config = dict(
    vocab_size=8192,
    positions='alibi',
    init_std_down=0.00866,
    z_loss=0.0001,
    train_tokens=504000000,
)
Below are experts of layer 9 (counted from 0) of a mixture-of-experts language model. Rows are named router (the router's row for the expert), down (a neuron's output weights, with its number) and show model dimensions 0-127. Each number is 128 + 24 x the weight over its row's rms, rounded and kept within 0 to 255. Numbers have three digits each.
After each expert's rows: "raises" lists some tokens whose logits its average output raises strongly, later layers aside. This comes from a sample of Wikipedia text that the model never trained on.

# expert 8
router:156132136092160113118129108147150132141140157114132141155142172154094129108078095120129179146137102119108103111142138138129171103127117137139109173100079144153154162148085166127125091106118148135151119120124124137139107141103134089128134108125089146110137088109146144160097132119169115121141082108090130123137136113137154152134119126214101103089138134120123135178165101141105106156116
down0:141145147155118115171175173112137136129128129124115139136120111179116094155137104129150117118131118136142081104136124082151148098152145132106110127093106145119138084114180132130151149123125197106148169133104123148085156116150133101073195131091147110117153140141137103116106103120153129156118122139124150113174081090130143115126103136134154107104104119121167152122159132086119135127136
raises: "|", "Br", "Background", " was", "O"

# expert 29
router:158128081172136137092134139146102103088078144111175171154151119127096145112107138136109146119153103118131094148147112139117148102147136181127091136151105104165108126133122128118120134081122098127182168116124136140122118135104113116059126102137152154134175107133165120114147152142128145135176124105103096156134099117123146146124162078142100108102143135138116139156149103155103100123143
down0:143124136148162113151143106175160102101138143100132145115113124165138143081144145098067130092122110170133154123127125141143089146097091156139134076127086103079110148133124115104193141129156138150142098109152107145098141129156078107188126123159149140136148143147105129107146131175140121121147113155118132123117145105142122156084128158126121139095151121115147165102137124106149113101123
raises: "ing", ",", "-", "ance", "r", ";"

# expert 7
router:138084090120128120113105150187130140147076118117137113130127140121110123111142196144138141129150135116155095131136114104107164095132124132142110139109145160156125163145150152138152064121168138171142155085125157103094184159107109112121122128138105153129135094141141120141145148120145152095129097108104142155065138104100149137179120101138087129113147099156125110127154092134116135132112
down0:121112085112125135171133168107114090110160109150142081117112098157156138152095153104115142126147135148169130096121094103097132145074134108128186104151084146138117108112111114118104138165102114116134103093125101150123081112100114117100126099135124145145109146128138164148118127131112123136134116111136131153148157117123156160146154109175098156134124117133107138079088098138098082160180
raises: "1", "Friend", ".", "0"

# expert 37
router:142128086125135118134111142146129092142078166128129123130140127151119170117141167117114116150138132110125098139144088120131177104126141152126098195129136161134132148131108111142116122114080172177155159110118142113133142161102120140129133099133116136137141085103157132117115117128116133107128050105134137133142149110073146164140142119149129094130113148120125066135179092187096124123112
down0:152156097142155113109119117137152152084162155105163125176146169155132124149125136135165137151120141128126144128114111083098145120159101153075158101136095147115153122152124113150139132117100113126135130104119085094121096155141122121142138156136105110183136140087146111132138116099093131087132110123112098142134131167140167178130125081143104175146133090075144177131155144136125123095122
raises: "0", "al", "1"

# expert 32
router:148118111103137108153113157171147121128102145130110133158150156123132136111137164148119134118128050131132101113153152074141153109142136153147114154085129134109119150135136174101113094111112147174135153063147161114150137152102120111096115114125123169112143100139161163148109150127174152078143097131068144131108119147120131138127131094157105105082101119147157123124140109162114110124135
down0:127119101062115110146129140121113108112104170106079158091166095120135144140170146116142113163102124094138116141174143148110130166134103110118126122126099156127126103150140137161120126147153168088133122092125145153104132128133129169115153103096118150122129115123110127108155085103108155163129095161137141123119144146139116132095113228179144127127089139135140140147153124124144139094122
raises: "2", "5", "1", "3", "4", "7"

# expert 33
router:134095100136117125164097130171125114106110135099153100135187164140092164109136137120093176166143110124117098116101097116115153102119074153123101145112133127124131148160132136112116119134134114163194139102142140176146159150092146120115118138138100155109155059167134144144103124123143128106155118056107121154135152106129165136145136125127113134122171128136141095145131113145116113141115
down0:096135129129123123121140096129126178122146138191065160099110060173123113144120141105098094132108124105163153139128144129161113130134123125117116102122127186151082112144153128127104165117124143142139129150141129129115127181148165113116098092158149170120118145132133110114149148108128142121140074125102163130126111124128160150142112176173155154083106130143132141110163096136101142130131
raises: ",", "th", "-", "0", "1", " of"

# expert 5
router:137116115123119102126105150138146119140119096107156175137151132143086165109107136120107101150162076077129076154104109125112144143141120160137120142144154126148123120135107157127165092119127128132141158129085186115141131159134118117120146124111125101116175086151146133152094172154150158115149113113104107128112127116109123137150158129121145112112128153150115115173158107153120088160040
down0:118147130086096133081124143158118165103144141122146172071094109094125145128126122143144184096097126135113122119143155128109136113127090139130157110147135125160161141082132091113132161110132159095119192134118080146080108143141146094135114102102149118090170095136135136135124159147105150139105129140129097142129125125113125144136116144093106125172101100118134185141092108120141139091140
raises: ",", " of", " in"

# expert 42
router:155105119122130131124066139151145115128115110129128110130126133182059148116108160123115145146119065152089129146149092068126155104116124125127110165114136129158142151145124151128131135123107114128189154126110113136130132109092169140089153113123118132154147107155174161117111128174149158096152068127131159147094107083159138117154126116151116145104148115141136121150157115111111138157128
down0:084152105163127123149095184121150136105118139108138112177122128149103120128087111134114109148120065141135091124139084115102138155113139103125121139148110135096147186082137139119123133146154125127150098128184073112121127105134142138136122132109158124154103092104134082152154103094120128113103167121097125140109136157138134137124192132133146121120110136120137113156104165145134178136080
raises: "our", "und", "ir"

# expert 45
router:166138108151152131133086138153144144128112080097129128140172135161110130107104168111130102137147148101147107159173143092101133123124155162126108143139096121148115129131103123107127111138107088139135164125124132088149180122091144129105152109152112121175167111190178117100119138146144116120154092124096118124119137123137126144137160091185111133099109173111122093144147117120109070137118
down0:132155110101127121095147148132140146133125138158097130141146114113103086158122114119155077159092100140089107142171110109075090150155111084117088084154112106128127177132151129111129118159138128107158154136137111076082130148152174106143091146140133103118149146127149158149122138126131134090157156119152091140106139097137100080111132102127116192143110114149139128155116140121125134115144
raises: " and", " was", "'", " is", ",", "es"

# expert 24
router:111121101138157135164095165129125117114091105122142151180196159140131134109116132125159106136139125122131113189124110100076123144072089146116131152138152116096149148136132102120147111141140186142145120103077143107133140119106093120106098130144156127137171113159157124113119106136159118141141120122083146171139134122117177127139138101130102128101161135162144122135133068136118160128105
down0:112097178119122111094109109132155147114127133140138087036123094111128112094143107108109154140149175138135122121116091157092112129158112117139164099144119132109113142087124118122139086111124109133128108150143143159159172119114147124147115118127126109150131144149167129104120142112108110100141148158155096101128113160117116146185141114100132075128164118109086105140135127172163171127107
raises: " ", " in", " and"

# expert 20
router:123101093135133117141102132174164097114147146106126117171158155154114137116073127119151096147165093122109100102111118107103138123107134134169111124082129127130124107180140171128145091126107148124164164112110128155153172145097102114134111103151107142119123109130123144130112168151131191111153097136137137145110143125106129155159165071129117132087155128143134102112154109186113120150138
down0:159156186124134160114144135094138113153138117122146139145121121107143154152136143148105089098166172106114139083128082161150122137131091079128101145138156113142129114127144125139133121129135162100174123135128148141096168082145127141116150133124151143142117145102104134149181133139152154147119115142129145155093110147138119105147087175022112131131133118093140127133123133147103136122102
raises: "\n", " ", " —"

# expert 26
router:119118116112146094140134131149164070117122111130134135137148156125078151116120146158145110127130070119138102111120083094097133091116138154163142149133125182168123190119081163148124101105122142154156138118143139111125129135100171097074169087148125107088138143154115128135122157150154129123127121131089137169125147086108098155131118111160108146121117129125159088134112104150135143129154
down0:105144114104136107135141113125142121140142145104117141136134155161141123161149121159119154129169142091179125095166119133118147134122128115150155122075102138106162136135117149129136130142142131102132128133182183179105117117170157137108126115101171126115161157150152074121122115121149143105125141142123105129116116106151083138134076145203122145119103198157134108117117098117140132138176
raises: " were", " are", " have"

# expert 35
router:173071115142136114155102155153156113101096124119144161125112137146133184111123117096113144133141103090122064152135123108092148094062115126160141141115146136173127160129122131120155123135102104138138125135125145113154119150115161126093126127165128133165131129132166146146105149139171142119153081106090103161146146115080124162162137116133113123137107107124113140174112121168079125122117
down0:174121145164150111089142130121146163128116102139169131101114162138107146083147145161123148161152137157102127128131112123105133156109093106149108137149113112121096162164106160097127147160119078105121161089117120149121128137116119151158109069169145154085102097143124128109101113128121130138131127119102072175119124131139132121097134139061160144125106090128116122155119174126155153138135
raises: "A", "O", "E", "One", "U", "B"

# expert 27
router:094083123083132096119113151128142118133093102030162161151125136141103126103096152133128166131149117078159139147163163101166131106114130167141133113109162136156130156161110067163153093133145108147113129104116120117117145131121146123137120137146126141123136112161130139130114144115147110135143103102105124180098168115110132134127148109146105131113140111129125107162192109138107142156130
down0:144122138134150169146158135103124105109151136083154136087119157122092136181133099124183112124130104132152119134114118169103133153163103132136116158097114132138145171136136145126123103123120144122122138074101118132138089060075119148144092166140127134137117121178129196089112138120130095098131158105118151129108175147140116143143092128131088128138144117111157142151137161142125099129107
raises: " ", "-", " was", " is"

# expert 10
router:141099103133123099181113171164155099106114160121141159153133145137101162080128152136178133128137165113135066134109085107123158144126103158104101151120108105137105114175111119119103106115137147112139151128138143145117124130108164127094148141118088133151146107123131134126129181144121149117165122124123088126072130109145175170138152087154125091128099081138146107120146100149117130137110
down0:144133139138136148090125098151103131170107145139110145105146133170091143146112112124113162142144148114154127152081165131137126091115078106130116119098140082116139140102139158136132162144154140130127126118090105117169131119164129133097122118106178142179089136063127094127091121086131122144122112154113118105109141129118079122121120097107144164160144155096188153113091108122124133144161
raises: " ", " for", " of", " and", "s", "-"

# expert 47
router:090146109122127134157126166131152129115144141099127129185136138160123158105124148111095136125132089111126125140127126122080141126151136141149119141133163121110113110152121118169128134117106124125141140096158129150150132131114114115086132151137136176127115079142167124088113140141182108103136054129107105131116154096071158165154116133157116125114120118135169084122126113160080066172111
down0:165104113135144124141096087104117139135137097123160145103146146099105103110132136132129109111123145130156116138126087050100153118115123131088125106154094126138143145109133136135139114155187120108167125136124103138117103099162122086141095112108071097124176150151138171151151126143126112111127132097132115097110146110089144128129126083211137111097171100122129122124150104130136105122136
raises: "-", "ly", "W", "|", "ed"